config = dict(
    n_layer=11,
    d_model=512,
    n_experts=32,
    experts_per_token=2,
    d_expert=224,
    d_shared_expert=0,
    activation='relu',
    moe_layers=[0, 1, 2, 3, 4, 5, 6, 7, 8, 9, 10],
    router_score='softmax',
    normalize_top_k=True,
    routed_scale=1.0,
    balance_loss=0.00283,
    balance_bias=False,
    router_cosine_scale=10.0,
    init_std_router=0.0343,
    lr_router=0.000744,
    vocab_size=50257,
    norm='rmsnorm',
    norm_eps=1e-07,
    tie_embeddings=True,
    optimizer='soap_variant',
    lr=0.00192,
    beta1=0.95,
    beta2=0.99,
    batch_tokens=65536,
    seq_len=1024,
    train_tokens=538100000,
    steps=8211,
    dataset='wikipedia_en',
)
Below are experts of layer 2 (counted from 0) of a mixture-of-experts language model. Rows are named router (the router's row for the expert), up (a neuron's input weights, with its number), down (a neuron's output weights, with its number) and show model dimensions 256-319. Each number is 128 + 32 x the weight over its row's rms, rounded and kept within 0 to 255.
Before each expert's rows: a language model's description of what the expert responds to; "mostly gets" lists some tokens that are sent to it at least half of the time. This comes from a sample of Wikipedia text that the model never trained on.

# expert 17
Description: Measurements and numbers. Colons after infobox fields, digits, degree and minute marks, and units in specs and coordinates, such as km, ft, kg, $, °.
mostly gets: "°", "′", " $", " km", " ft", " mi"
router [159 138 109 153 144 128 154 180 136 189 178 129 142 152 126  61 123 132 127 129 120 104 173 134 127 114 169 125 154  66 103 134 127 124 204 121 109 116 114 143 102 109 169 114 144 100 117  58 155 146 163 146 170 133  99 142 112 126 119 136 194 146 154 134]
up0 [145  98 140 136 158 103  89  94 145 102 100 125 144  70 132  93 111 104 113  85 122 169 109  97 130  85 115  69 132 219 155 134 107 112 124 206 148 107  65  57 106 156 121 110  87 192 105 142 125 149 159 104 128 121 100  49 142 116  89 158 130 132 126  79]
down0 [143 142 155 116 122 121 122 116  83 173  99 123  29 141 104 105 181  94  84 135 127 125  99 173 128 123 136 103 109 134 146 108 138 102 164 135 138  70  83 125 144 130 156 184 107 132 188  81 150 165  40 133 134 135 147 135 115 133 189  83  96 115 143  85]
up1 [115 136 130 140 124 124  89 174 125 127  80 153 195  78  86 148  77 100 149 158 128  91 149  62 148 103 138 110 136 133 131 116 148 144 124  79 116 131  94 173  85 171 124 158 136 169 131 200 139 151 118  72 151 144 117 163 161 155  81 171 124  89 177 116]
down1 [222 109 142  50 116 162 131 111 148 192 148  24  70 107 137 104 119 151 119 127 170 131 153  87 104 125 117 145 129 115 122 130 139 119  83 105 157 131 132 103  58 133 107 119 167 130 114 179 112 153 133 154  77 147  80  94  99 143 109  97 131 151 225 169]
up2 [ 87 127 161  68 109 143 184 116 108 107 105 116 139 124  93 138 174 137 137 130 175 109 152 163 120 189 122 133  50  96 106 114 124 129  94 181 102 128 166 107 131 133 132 130 138 130  77 154 171 108  93  87  94  83 195 133  92 129 161 119 103  86  94 154]
down2 [ 71 126 188 160 183  94 165 180 128 114  99  88 138 155 128 106 138 187 220 127 135  92 165 102 167 128 192 126  64 163 137 120 135 154 114 146 108 107  95  81 163 107 143 148 139 113 173 142  66  96 123  97 148  99 137 173 125 186 120 226 126 106 123 156]
up3 [ 91 120 128 149  74 153  65 184 102 146  94 153  66 103  89 109 112  90 133  78 126 148 138  80 147  81 109  85 122 123 138 115  95 133  76 147 191 134  72 153 128 148  99 100 136 156 132 124 129 113 106 104  98 203 106 128 138 127 125 172 135 104 115 106]
down3 [108  99 157  69  99 147 112 192 141 167 144  84  97 113  51 131 181 114 144  77  90 164 163 162 143 109  87 150 153 116 120 114 107 135 198 198 122 146 160 147  84 121  98 157 112 160 148  85 138 143 141 108 171 143 130 159 115 108 177 139 139 184 187  83]
up4 [138 154 177 151  88 186 141 116 100 132 139 171  92 162 134 158  90 120 151 130 149 143 103 102 144 149 131 108 134 212 113  94 107 125 136 159 144 118 139 113  81 149 121 176  88  91  86 163 143 113 102 127  90 108 191 176 170 114  77 157 129  87  95 130]
down4 [116 145 154 122 132 128 126 118  65  82 174 141 111 161 153 186 103 133 166 147  23 159 120 108 153 181 187 154 141 133 148  78 111 173 117 134 157  95 133 156 152 130 108 165 138 124 146  94 147 146 123 181 160  88 154 183 137 140 109  99 137 139 129 133]
up5 [ 94 151 174 192 132 185  74  97 111 123 120 138 123 109 141 106 151 100 123 123 132 144 155 130 155  83 149  84 150 124 142 163 132 142 114 183  97 137 142 161  41 133 189 108 138 151 148 112 141 193 124  99 139 156 151 143 170 112 102 122 128 164 131 110]
down5 [147 156 134  60  95 171 100  90 193 199 136  96 225 134  79  57 192 109 139 120 122 154 129 120 111 124  46 116 163 144 177  94  84 127 132 121 174 113 130  46 115  75 207 154 132 120 152 122 102 116 102 124 160 147  85 140 139  75  91 124 142 163 148 114]
up6 [120 153  86 144 124 128 101 105 149 104 125 104 134  92 143  77 119 138  96 160 170  86 109 140 187 162  63  99 138 113 158 121 170 146 177  87  89 152 146 130 134 127 119 170 126  79  96 139 138  71 138 153  54  42 127 135 125 102 128 147 165 117 148  97]
down6 [129 118 107 144  96 114 160 170 190  96 145 154 168 139 175 112 153 141 138 136 106 125 136 148 184 133 113 127  91  78 143 125 112 130 143 164  89 153 140 112 119  76 103 120 161 156 163 144 170  98 128  98 146 131 143 119 137  98 117 146 139 119 140 164]
up7 [ 90 146  82 117 107 126 130 197  59  99 121 126 133 160 137 124 175 179 142 119 138  88  73 110  82 112 164  84 145  30 122 128 144 156  83  98 166 148  38 121 183 116 102 105 150 133 141 115 114 184 121 114 179 117 160 160 126 129 115 155 102  53 122 112]
down7 [ 92 121  90 135 172 134 147 138 149 114 157 152 122 133 124 109 140 139 115 110 111 141 156  95 114 170 101 137 132 130 121 174 133 111 107 105 194 106 157 143 114  65 100 132 184 175  76  68 120  77 130 162 137 122 149 109 124  86 119  87  94 110 113 118]
up8 [ 89 134 104 154  68 175  99 168  85 102 113 157 153  85 135 137  98 109 148 108 125 143  68  50 162 137  95 142 105 132 136 151 151 137  78 149 158 107 153 110 161 185  96 108  78 122 121  98 107  87  78 107 123 130 118  92 130 161 111 130 148 140 170 118]
down8 [183  81 152 149 188 167 122 185  40 131 121 178  97  76 178 140 127 105 142 108 167 208 126 114 116 134 104 169 144 103 154 146 128 128 193 148 116 133 139 110 194 133  74 149 129  98 151 134 163 139  96  91 101 116 130 140 141 120 182 134 157 150 163 171]
up9 [123 163 157 133 163 132 123 143 100 120 126 167 133 151 137 120  71 102 124 139 104 215 167 122 177  46  96 147 155 129 146 114 131 104 121 129 149 175 137 138 144 126 158 126 127 127 128  78 183 188 112 106 141 111 143 132 122 118  79  71  88 182 140 111]
down9 [184 153 125 183 154 130 108 155 151 218 143 131 114 109 140 144 106 162  98 116  55 156 133  84 122 129 138 146 139  88 159 122 156 116 110 101  79 178 128 107 145  97 153  94 165  66  77  80 152 183 108 164 170 124 126  69 111 130 121 146  87 147 128 106]
up10 [119  86  76 156  97 118  73 143  95 146 141 140 147 166 152 150 161 137 125 124 122 165 112 161 154 140  91  49  68  92 136 134 158 128 151 129 179 143 138 154 105 109 175 132 119 130 102  84 111 158 109  97  55 102 190 156 115 111 168 177 141 153 124 117]
down10 [107 145 126 151 147 145 136 107 121 137 135 121  90 183 124 157  95  95 121 117 136 158 150 156 125 107 100  83 132 201 156 119 166  79 129 118 117 139 130  90 186 112 115 124 147 111  79 110 107 154  87 162 170 166 150 136 106 124 163 160 172 148 145 121]
up11 [101 156 167 128 155  97 141 120 209 112 133 118 154 162 116 112 159 132  87 174 165  94 106 114 148  88 133 124 111 116  78  97 132 173  51 151 147 151 147  95  77 125 116 104  98 135 140 152 102  98  96 137  93  88  71  58 151 112 111 117 125  74 100 160]
down11 [163 117 114 163 160 112 146  69 119 142  95 138 181 169 150  99 126 158 187 174 142 102 160 167 152 157 117 146 119 148  86 112 122 116  96 108 130 165 134 116  88  96 150  83 159 151  88  92 120 152 144 144 153 115  84 122 149 138  67 103 156 119 109 134]
up12 [163 114 135  64 100 163 140 133 140 120 134 154 143 103 135 111  76 105 111 132  80 115 147 135 142 133  79 109 144 135 114 107 129 172 146 159 102 137 116 127 225 133 119 124 111 111 158 143 143 158  98  77 136 104 115 143 172 145 100 117 117 161 165 111]
down12 [126 126 101 127 155 158 151  88 125 179 103 153 132 104 153 120 133 124 125 131 150 121 154 141 155  96 134 128 162 173 147 145 149 142 167  79 139 108 123 101 155 114  78 116 124 196 115  80 183 116 118 158 132 136  47 110 119 122  81 135 132 167 148  91]
up13 [133 115  83 139 138 130 134  69 182 134  91 154 180 184  29 161 125  84 134 133  98 185 116 192 115 121 108  81 147 130 133  74 118 112 154 101 148 118  90 106 160 186  83  96 125 157 122  97  83 104  89  92 154 115 117  70 113 110 143 164 125 109 134  83]
down13 [128 123 160 125 158 184  71 131 135 146 116 126   9 110 137 153 109 126 108 124  99 167 113 142 112  99 142  98  89 177  80 121 122 131 154 142  74  93 141 132 151 104  85  84 138 128 155 153  71 108 147 120 162 180 135 161  73 145 162 147 100  94 170  33]
up14 [146 111  72  47 154 145 103 119 106 127 127 170  76 108 102 108 188 184 116  91 120 119 109 119 178 106  97  88 161 139 153  89 127 162 138 170 197 163 176 122 106 167 132 166 120 163 150 132  97 119 133 126 171 154  86 135 150 149 137 147 109 135 127 119]
down14 [124  97 115  34 133 180 133 126 171 115 146 108  57  91  94 138 143 140 130 112 109  63 108  97 128  97 123 103 114  82 159 146 114 205 157  96  83  71  97 166 139 119 117 176 102 131  82 198 134 149 102 168 142 163 132  91 189 167 164 192 156 121 110 166]
up15 [106 176 172  71 155 149  99 127 124 121 100 125 124 116  99 164 206 200 135  80 184 209 179 120 169 105 146 122 153 147 134  73 140 134  87 156 182 154 113  92 102 140  51 149 120 125 129 137 106 116 146 110 141 168  72 154 165 111 150 136 150 159 159 115]
down15 [143 156 123 105 119 138 140 144 112 131 155 125 138 133 149 163 154 151 161 115 148 149 108 161 144 109 185 161 194 129 100  84 196 184 114  90 157  93 179 134 134 158 141 138 117  85 156 125 148 128 136 136 135 128 116 130 128 138 182 169  89 101  73 170]
up16 [155 111 184 128 128  86 117 102 140 105 179 128 117 154 149 142 111 127 119  74 135 113 147  87 121 146 116 132  79 121 116  91 148 113  99 141 115 127 185 139 130 102 160 153 138 143 140 154 150 189 116 125 115 143 125 120 182 115 119  94 109  64 109 119]
down16 [155  82 138 164 145 112 132 149  92 155  73 197  96 191  77 101 126 105 133  94  56 186 180 153  58 135 120 159 127 116  93  88 153  78 132 164 145 108  76 144 146 149 160 115 148 109 180 103 111 154  81 118 128 116 131 161 117 122 163 104 117 171  91 120]

# expert 9
Description: Prepositions, headings, quotes. The word of after institution or publication names, for, the, section-heading equals signs, opening quotation marks and line breaks.
mostly gets: " \"", " '", " [", "=", " (\"", " ="
router [128  99 117 114 145  84 166 106 133 133 133 125 131 152 135 198 138 126 132 124 131 138 155 144 104  78 122 126 114 191  81 126  40 134 135 152 115 126 109 115 101 125 162 112 143  31 105 133 133 150 124 172 116  74 173 111 113 129 179  14 137  97 150 128]
up0 [145 165 111 143 133 119  54 110 157  58 141 140 118 115 113  83 165  98 152  70 109 119 113 122 157  60 150 116 126 105  88 110 133 177 128 118 120 156  98 119 125  95  88  89 119  98 109  96 149 100  99 112 153 124  55 127 113 108 159 155 123 105 185 148]
down0 [143 123 161  99 130 120  70 200 159 170 135 101 155 192 128 133 122  96  97  88 172 193 114 121 107 116 120 142 115 147 126  44  89 124 100 124 106 164 127 162 135 120 115  89  83 173 140  70 136 125 122 121 169 106 144 123 152  89 157 137 143 100 147 193]
up1 [176 153  83 126  84 158 153  96 134  87 100 119 130 127 104 164  98 149 103 144 107 160 114 112 167 107 149 171 126 178 142  98 113 134 118 112 169 131 158 182 139 161 103 117  83 146 108  89 117 131 174 125 138 130 165 146 192 146 157 140  94 141 107 122]
down1 [141 116 153  86 177 154 112  80 112 161 116 188   0 133 201 121  62 132  38 137 143  49 105 144 118 116  92 203 132  72 135 107 134 151 161 131  43  90 141 131 169 125 129 167 137 137 203 131 167 110 144 117 134 149 101 149 147 108 103 156 133 122 149  95]
up2 [135 174 101 131 115 153 109 139 175 137 109 158  93 166 112 122 128 167 153 110  97 114 126 125  93 125 112 108 142 104  96 157 101 140 200  97 171 162 136 125 200  84 163  80 162 152  90 173 130  64 122 125 142 145 136 148 103 142 136 162 139 138 122 144]
down2 [105 113 105 109 138 127 111 110 114 109 126 152 147 136 163 104 157 173 128 126 142 105 126 234 102 128  97 111 180 147  93 176 140 135 104 134 150 134  55  58 107 140 113  70 178 164 135  64 148  87 122 151 169 123 162 178 123 137 134 133 127 151 169 148]
up3 [162 125 181 200 127 141 134 109 121 175 166 138 140  37 120 102  89 129  44 132  73 166 138 175 108  83 133 112  85 121 147 133 175 143 108 149 108 114 144  80 172 101 120 119 150 106 166 105 114 124 112  98 112 135 133 124 134 109  89 196 143  91 113  95]
down3 [118 168 146 163  94 132 154 110 139 140 119 157   0 143  97 155 125  57 122 155 104 116 141 108 110 128 177 161 106 130 171 158 150  88  93  92 107  87 125 145 157  37 156 116  79 127  97 149 131 165  65 114 169 143 120 127 129 126 142 141 112 105 109 114]
up4 [ 92 108 151  89 162  97 143 185 148 122 204 180 110 191 137 124  79 159  26 109  91 196  90 103 152  89 142 112  51 130 155 124 132 130 127 161 141 133 186 149 115 111 122 111 156 189 126 176  81 142 130  89 105 123 131 177 172 143 110 200 114  66 112 127]
down4 [152  68 151 121 124 141 133 175 113 105 178 161   0 149 138 107 145  99 140 111 138 135 115 148 152 125 171 162 122 132 145  50  61 112 169 168 125 153 158 154 120 140 122  79 167 146 154 165  89 124 128  98  95 154 181 192 106  74 140 102 146 199 123 103]
up5 [ 95 139 114 140  97  95 112  94 113 137 121 138 126  98 121 136 111  80 195 113 129 160 144  83 119 176  94  91 117 127  80 130 151 164 151 122 113 156 109 148 174 138 139  96 142 102  91 156 168 120 103 109 121  91 125 187 154  63  96  80  79 182 179 127]
down5 [123 120 103 116 128 209 158 197  94 208 132 157 153 125 110  56 164 191  98  87 129 128  91 108 163 129 132 127 145 151 128 121 125  56 145 153 113 173  96 112 138 106 135 110 129  85  65 117 128  86 112 164  99 108 145 132 147  43  76 162 169 145 133 173]
up6 [137 132 125 157 143  68 120 184 105  53 108 129 134 214 120  84  83  73 161 115 124  84  96 114 144  43 112 129 117 119 115 147 109 113 184 187  63 162  98 197 118 240 116  71 111 141 175  89 158 201  66 106  75 127  94  53 151  94 135 123 125 115 117 121]
down6 [103  99 139 102 148 104 136  88  61 111 130 122 173 184 110 108  95 100 125 102  94  61 110 197 118 163 165 110 123 166 114 135 158  56  93 126 160 117 154 121 153 165 123  77 136 209 137  92  89  87 144 143 113  81 142 114  19 165 195 145 138 130 134 154]
up7 [112  93  82 172 153  70 125 129 171  83  37 196 174  98 108  99 143 116 144 118  69  93 156 136 122 111 133 140 147 198 139 134 143 167 100  82 100 167 129 111 115 133 158  86  88 157 136 181 153 100 102  80 112 155  71 117 151 105 170 147 142 112 125 137]
down7 [158 125 128 202 149 154 104 121 154 136 100 139  66 146 108 167 203 161 179 121 119 134 212  76 156  72 136 119 147 109  96 157 169 120 153 114 114 152  85  75 119 148 132 120 155 153 161 148 125 125 140 122 180 162  85 139 122 143 184 135  86 134 169 113]
up8 [121  98 103 154 123 156  84 136 110 155 112 144 115 169 179  67  94 148 126 176  92 165 148  96 123  56 134 106 131 165 138 221 144 133  95 147 147 189 122 188  97 147 120 133 124  90  83 162  85  78 114 111 123  99 137 153 126  76  55 123 112 187 122 136]
down8 [162 148 110 100 179 106  82 198 125 147 110 154 118 123 149 154 118 128 114 195 172 149 167 141 154 126 129 123 123 161  88 182 134  94 133 146 147 156 148 160  92 102 132 142  67  83 126 157  88  50 108 173 160 178 115 155 106  92 122 135 121 191 150  80]
up9 [216 125 171  96 138  69 138 143 152 138 119 138 157  60 117 127  91 134  48 119 103 113 115 130 140  91  68 126 131 126 152 138 106 157  99 148 103 173 152 165 106 102 107 109 140 156  98 171 153  99 130 150 144 140 134 205 182 134  72 148 143  81 161 139]
down9 [125 129 124  95 152 143  86 101 120 148 144 157 163  99 141 130 156 143 192 134 200  95 122 137 139  83  74 142 138 129 142 156  93 131 147 194 136  86 141 135 129 132 146 189  82 141 134 153 172 139 135 198 148 132 161 135 119 128 151  95 211 125 128 151]
up10 [142 146 113 116 101 186  97  99 146 158  78 136 137 122 139 125 163  74 141  60 144 122 120 137 116 146 145 120 123 100 122  91 144 165  84  96 123 117 136  99 211 151 144 179 147 174 143 133 185 115 159 102 144  68 155 173 130  63 145  79 121 127 127 108]
down10 [152 157  82 104 141 106  75 151  96 149 111 167  84 169 182 121 131 176 118 191 174  83 167 170 163 109 129 111  89 110 117 159  88 153 156 200 129 144 123  62 109  71 166 132 121 116 104 153 162  70 100 141 154 222  90  99 124  97 140 137 153 108 166 119]
up11 [ 23 156  98 149 130  57  76 122  92 117 115 109  81  98 125 123 137  63 132 124 124 149 164 123 160 101 203 146 114 111 109  92 136 157 111 135 187 139 163 146 156 191 198 120  85 123 128 163 139  74 140 111 164 160  92 172 108 105 151 141 102 107 126  91]
down11 [110 227 104 127 111 155  96  67  73 115 152 166  68 123  89 149 150  65  55 172 171 145 130 111  80 133 129 148 103  67 132 173  96 156 132 145 120 118 134 129 114 140  90  85 108 138 102 135  91  91 113 126 121 129  85 163 124 118 132 143 124 158 127 128]
up12 [114 134  30 136  98 115  98 186 125 147 109 130 150 120 136 110 179 111 157 164 137 156 145  33 206  85 164  86 116 181 111 151 106 124 116 167 115 148 139 158 140  86 209 172 104 161 203 165 103 124 156 139 133 137 116 152 150 158 121 125 124 183 159 130]
down12 [120 107  82 110  96 109 120 144  63 170 107 132  83 119  58 129 134 145 161 128 119 111 114  99 198 135  82 117 134 113 180 103  94 144 110  59 113 155 170  74 120  85 191 155 134 158 144 128 127 106  50 144 107 141 164 136 138 161 141 141 145 124 126 169]
up13 [154 153 111 127 117 121  66 110 113 143 174 153 166 139 117 122 107 162 104  93 151 119 111  98 126 109  47  81 110 117 188  53 102 127  51  96 164 141 154 151 103 113 105 120 164 134 144  97 160 128 138 145 120 130 151 138  79 127  71 158  92 121 124 169]
down13 [126 145 163 140 117 188 102  34  65 119 155 141 134 124 118 107 163 141 186 102 117  89 108 132 158 113 139 124 163 125 104 144  82 154 151 160  91 134 171 126 176 109 133 131 108 136  42 144 170 117  83 195 113 121  90 135  72 229  99  89 122 156 101 137]
up14 [112 151  27 159 136 162 147 165 121  80 179 114 173  73 126  82 110 131 131 106 119 147 177 107 140  87 133 115 134 132 159  65 162 130 129 133 100 143 145 133 120 102 141 175 136 122 121 143 170 100 139  86  92 113 152 143 131 162 100 113  88 142 133 152]
down14 [142 157  80 178 120 178 138 107 117  49 105 171   7 141 103 119 134 124 167 137 147 137 124 111 134 141 175 163 124 133  94 148  92 153 124 116 112  97 111 160 135 110 121 144 139 108 162 106 161 123 154  91 153  92 171  99  93 185 114 107  99 144 116 146]
up15 [143  81 191 124 125 192 116 110 118 144 159 126 137  88 126 101 155  84 128 150 178 117 104  80 147  70 165 152 134 164 114  83 136  97 135 123 143 124 124 184 219  99  67  90 133 164  90 136 132  73 113 125 103 159 142 127 158  95  97 121 128  86  72  61]
down15 [169 199 152 111 165 145 116 122  87 137 145 114 215 136 143 135 176 120 123 171 168 203 120  41 158 178 106  86  93 125 140 127  86 146 112 173 159 100 103  88 151  98 160  78  87 149  87 103 199 113 112 164 147 152 126  89 108 146 150 122 108 141 160 106]
up16 [148 159 149 135 145 149 158  80 140 130 106 137 138 147 136 135  70 157  87 164  96 139 163  85  86  76 155  91 109 139 140 154 189 179 108 166 191 151 169 113 167 148 104  73 113 111 110  62 142 137 121 132  72 118 130 117 134  87 114  95 104 110  96  54]
down16 [122  46 139 132  90  72 153 116 124  93  61 156 126 157 112 137 147 128 114 120 161 101 136 169  93 102 133 101 190 171 103 174 114  77 135  86  88 134 182  98 112 115 147  82 112 176 107 102 123 121 118 101 141 107 168 167 108 153 113 116 141 156 117 155]

# expert 23
Description: Years and list dashes. Year digits like 2010 or 2025–26, and line-initial dashes or field names in infobox lists and career tables.
mostly gets: " UTC", " Phylum", "present", " Genre", "DST", " Height"
router [198 157 163 128 123 142 106  83 114 148 179 131  37 138 131 125 187 122 176 142  86 134 163 114 124 178 148 126 163 156  88 185 177 180 120 176 150 126 153 113 140 143  92 117 137 136 146 147 119 129 157 109 109 160 100 107 168 128 180 151 178 159 126  98]
up0 [139  51  83 133 106 149  47 123 106 115 119 110 174 139 106 137  99 120 137  60 110  71 145 145 142 134 171 150  98 105 138  91 159  81 149 104 117 127 117 169 132 191 134  78 172 166 128  95 137 115 126 100 138  29 129 129 122 100  98 122 140 149 126 142]
down0 [165 100  98 159 203 149  91 144  96 147 143 162  47 201 135 140 144 108 132  88 116 138 152  96 183 129 137  59 117  64 116 139  77 121 167  84 160 105  84 138  84 122 124 176 132 139 126  79  97 178 145 112 161  96  55 163 153 139 127  89 116 146  97  86]
up1 [130 126 120 124 144 152 128 156 147  76  79 152 199 127 126 112 104 114 169 167 112 127  92  79 136 128 162 166 121 120 149 151  85 127 113 134 114 165 159 113 107 133 127 121 157 119 145 114  88 193 138 126 161 192 100 173  92 106  93  93 104 147 122 114]
down1 [112 178 133 129 154 190  38 199  83 150 127 110 210  85 134 136 144  89 150 112 176 136 116  88 217 162  94 121 128 107 119 109 168 100 122 162 113 167 119 148 126 157 113 165 120 133 175 159 176 155  11 193 135 129 145 123 196  91 171  92 175 136 165 149]
up2 [ 93 125 117 114 129 127 147 119 153 127 153 173 121  88 142 144 155 136 123 194 128 115 147 140 143 113 130 120 117  50 172 159 145 191  94 153  85 161 117 133 109 106  82  98  97 160 124 123 122 120 111  91 189 108 123 157 140  83  88 185  97 151  91 139]
down2 [ 94 172 153 165 126 176 169 104 121 160 180 197 152 117 128  94 130 115 156 129  80 143 147 109  56 103  85 196 102 133 151 150 112 138 117  92 103 101 149 105 116 117  93 144 137  71 110  66 107 132 156  43 128  90  95 160 119  96  90 146  66 136  68 121]
up3 [ 97  98 113 136 149 118 108 193 203 141 114 141 136 156 179  90 127  89 112 147 112 189  97 109 160 112  72 129 102 107 154  76 125 163 121 107 120 126  84 128 119 137 115 148  85 194 149 113 161 118 123 148 120  98 136 130 155 146 174 143 102 151 101  91]
down3 [140 114 176 120 109 122 123 128 126 120 153 188 140 191 176 186  89 131  64 193 125 179 131  73  85 108 191  97 186  77 122 118  87  84 152  64 124 129  71  98 110 108 162  73 118 117  74 122 119 107 114 115 112 166 138 131 114 115 115 134 114 120 130 111]
up4 [ 94 158 124 141 110  95 112 143  79 139  75 135  52 136 174 164 178 127 132 179 162 145 172 135 167 136 185 123  89 103 142 161 134 114  98 149  61 164  83 167 176 155 105 125 183 160 123  89 143 182  74 174  96 145 120 183 117 102 134 199 141  95  93 126]
down4 [129 113 140  97 150 141 144 131 128 137 156  96 114 105  73 124 116  86 142 114 123 162  61  89 141 109 110  82 131 144 121 136 115 121  87 165  83 142  74 147 140 183  92 173 126 145 158 148 133 154 105 135 143 137 111 173 151  27 147 146 122 125 125 102]
up5 [ 82  94 103 149 144 161 138 134  81  85  70  82 114 204 128  98 166  96 102 108 116 140  99 123 104 119 154 149 129 115 128 139 119 163 100 106  93 138  92 149 132 168 149 181  44 106 101 108 103 156 152 149 129 146 130 100 134  90  97 152 144  55  71 109]
down5 [142 109 123  95 163 133 175  46 119 142 136 136   0 160 121 125  90 139 139  80 141 127 158 130  76 162  78 143 158  93 157 109 140  50 141 109 141  69 174 156 131 161 167 136 120 135 139 167  44 139 101 140 147 107 133 149 108 167 124 157 142 110  96 114]
up6 [171 159 102 162 162 116 163 103 114 141 101  55 190  71 139 118  93 103  86 157  98  98 163 146  86 160 160  82 124 124 164  73 138 157  83 138 186 114 134 135 103  81 198  72 136 115 123 115 198 228 133 154  92 122 121 148 137 138  97 189 136  89 106 120]
down6 [150 154 138 147 114 162 177  98 143  93  75  97 121 110 127 115  92  78 193 187 106 142 147 108  67 146 106 103 114 135 142  73 116  80 130 128 123 160 102 161  76 108  96 143 155  91 123 106 150 133 154 163 184  69  78 180 130 104 151 120 124 147 115 143]
up7 [150 189 145 111 163 107  93 110 107 148 123 155 121 120 158 122 123 181 114 182 101 182 142  96 177  83 134 143 106 117 150 139 102 138 203 189 132 128  96 121 141  85 147 102 144 143 175  95 113 119  89 118 156 117 183 130 156 137 143 170 119 220  96 119]
down7 [117 128 138 117 143 107 154  83 122 122 195 112  96 151 119 172 104 160 142 148 117 126 139 158  78  88 111 112 132 111 112 123 183 142 119 111 204 109 145 150  85 100 153 125  92 166  86 183 190 117  51 122 104 101 132 121 122 188  67 152 103 134  71  77]
up8 [155  88 133 180 103 123  85 137 165 133 121 129 129  68 127 136 100 111 103 148  96 114 135 173  89 155 102 113 164  97 147 147  70 110 118 122  96 124 133 144  80 130 105 158 107 155 142 182 103 155 165 175 174 210 148 133  72 133 114 137 152  64 149 101]
down8 [168 126 151  97  74  72 104 101 118 107 172 159  51 136 128  99  35 172 124 112 120 120 140  99 186 137 141 138 144  97 104 122  78 172 164 136  92 132 130  82  92 137 136 169 129 133  94 146 116 122 121 172 140 150 113  75  67 112 128 130  75 163 120 110]
up9 [111 114 141  66 108 130 131 134 163 122 173 134 133  66 140 115 180  93 102 129 132 123  90 142 127 108 198 117 123 108 132  99 127 180 118 174 157 174 122 170 152 197 104 152 103 194 120  53 130 120 108  75 123 133 139 111 156 130 158 180 113 108 139 100]
down9 [115 147 118 113 108 131 137 131 113 131 159 108  48 141 137  74 133 148 138 167  80 164  86 125 111 133 116 120 112 180 107 110 124 114 177  96 129 158 193 102  98 166 151 133 108 144  83  75 140 130 170 128 132 134 128 100 147 102 106 109  95  86 165 158]
up10 [182 154 102 151 138 139 125 156  81  84 118 125 101 154 138 122 127 138 154 162 123  53 106 156 145 124 110 126  93 148 166 203 137 183 103 212  52 172 136 128 173  68 168 153 129 110 129  63 143 103 131 136 105 149 113 118 148 138  97 165 107 174 128  93]
down10 [ 93 167 106 101 114 149 182 121 148 154 112 150 108 199  90  74 157 169 134 144 113 132 103  73 137 120  90 175 193 145 181 124 161 134 157 119 157 124 137 101 118  21 112 199 148 118 106 140 191 104 148 138  91 147 196 146 145 162 135 154  89 102 111 108]
up11 [112 139 103 119 133  61  93 155 123  84 120 142 127 142 115  93 126 172  93 114 127 129  93  89 152 112 121  97 143  69 167 136 196 164 102 118 141 169 125 157 124 146 148 157 126  97  98 161 188  96 137 142 115 150 116 132 122 113 201  68 102 112 157 132]
down11 [139 150  87  70 115 116  80 107 108 121 102 132  56 132 119 160 120 145  76 125 141 140 134 133  63 122 115  85 150  69 136 166 121 184 120 118 108 100 156 111 144 142 191  82 123 162  84 170 111  89 195 127 129 116 136 151  45 128 130  87 145 128  84 142]
up12 [118 121  88 161 166 129 103 106 132  97 158 161  50 139 154 130 110 128 123 144 107 190 156 125 137 183 186 140 117 110 192 103 162 132 133  93  76 119 134 173  94 145  97 113  90 116 156 154 117 168  89  92 125 165  85  85 162 100  71 129 105 121 113 132]
down12 [ 94 151 132 148 147 138 117 100 149 129 133 184  68 177 167 138 197 132 124 135 149 191 153  96 165  89 189 114 133 178 180 132  95  91 157 193  76 148 130 128 145 147 109 129  70 140 120  61 123 150  97 152 133 139 100 208  89 103 113 116  89 116 181 170]
up13 [104 138 122 141  80 135 108 176 119 172 196  84 129 140  91  93 139 118 114 175 166 141 144  96 145 148 107 125 121 175 112 136 155 189  98 116 128 146 106 102 112  94 175 123 112 166  98 223 207  62 140 167 140  96 156 121 166 139 148 160 109 163 125 149]
down13 [120 107  53 159 114 135 112  58 173 144 125  70  78 121 120 150 144 137 109  95  83 158 138 119 131 138 138 120 129 146 111 124 146 155 134 120 149  88 156 117 125 152 110 115 185 162 125 127 106 118 132  68 149 158 120  94  94 149 122  89 126 130 193 146]
up14 [167 146 127 120 153 163 129 104 120 166 105 116 126 161 106 128 122 112  98 131  97 110 144 106  76 117 159 170  63  99 131  49 145 125 136  54 116 122 146 147  99 146 131 121 106 105 104 146 126 175 143 112 124 107 167 111 191 137 115  91 108 113 129 129]
down14 [130 153 118  89 134 129 103 124  96 169 155 176  99 154 141 157 131 153 112 126 108  90 132  99 150 167 138 148 166 162 127 107 106  68 101 161 126 143 107 111 191 135  81 147  82 148 168 115 108 140 148 106 120 135  94 134 126 126 123 105 188  85 143  96]
up15 [114  92 170 122 144 125 121 114 215 102 120 158 163  92  99 153 107  93  84 122 157 117 128 129 128 159 144 122 118 171 166  90 186 209  95 128 109 142 110 130 131 120 127 132 109  87 108 145 156 127  78 148 123  49  55 133 108 116 130  80  99  52 103 179]
down15 [142 123 146 210 133 141 134 156  91  97 110  99 143  94 134 131  99 125 133 154 158 116 158 163 177 102 112  90  92 146  80 143 117 186 161 151 126  94 137 139 133 131 139 129 163 102 215 129 162 115  82 126 165 137 134 154 143 221 161  84  91 164 122 136]
up16 [163 168 167 139 141 141 167 165 122 100  90 161 135 118 101 164 160 145 105 142 117 122 202 183 100 133 182  86 127  72 139 144 198 151  84 187 146 130 104 133 163 102 109  93  91 115 139 144 166 120 136 156  70  85 109 158 112 158 112 163 117 133 129 161]
down16 [114 164  78 122 161 122 168 140 139 157  96 154 125 165 104 139 132 121  84 167 126  59 181 113 127 130 144  62 190 112 116 124 137 122 186 184 125 137 118 100 104 170 166 141 191 135 132 110 167 143 137  77 144 123 160 177 151 127  90 106  68 101 109 114]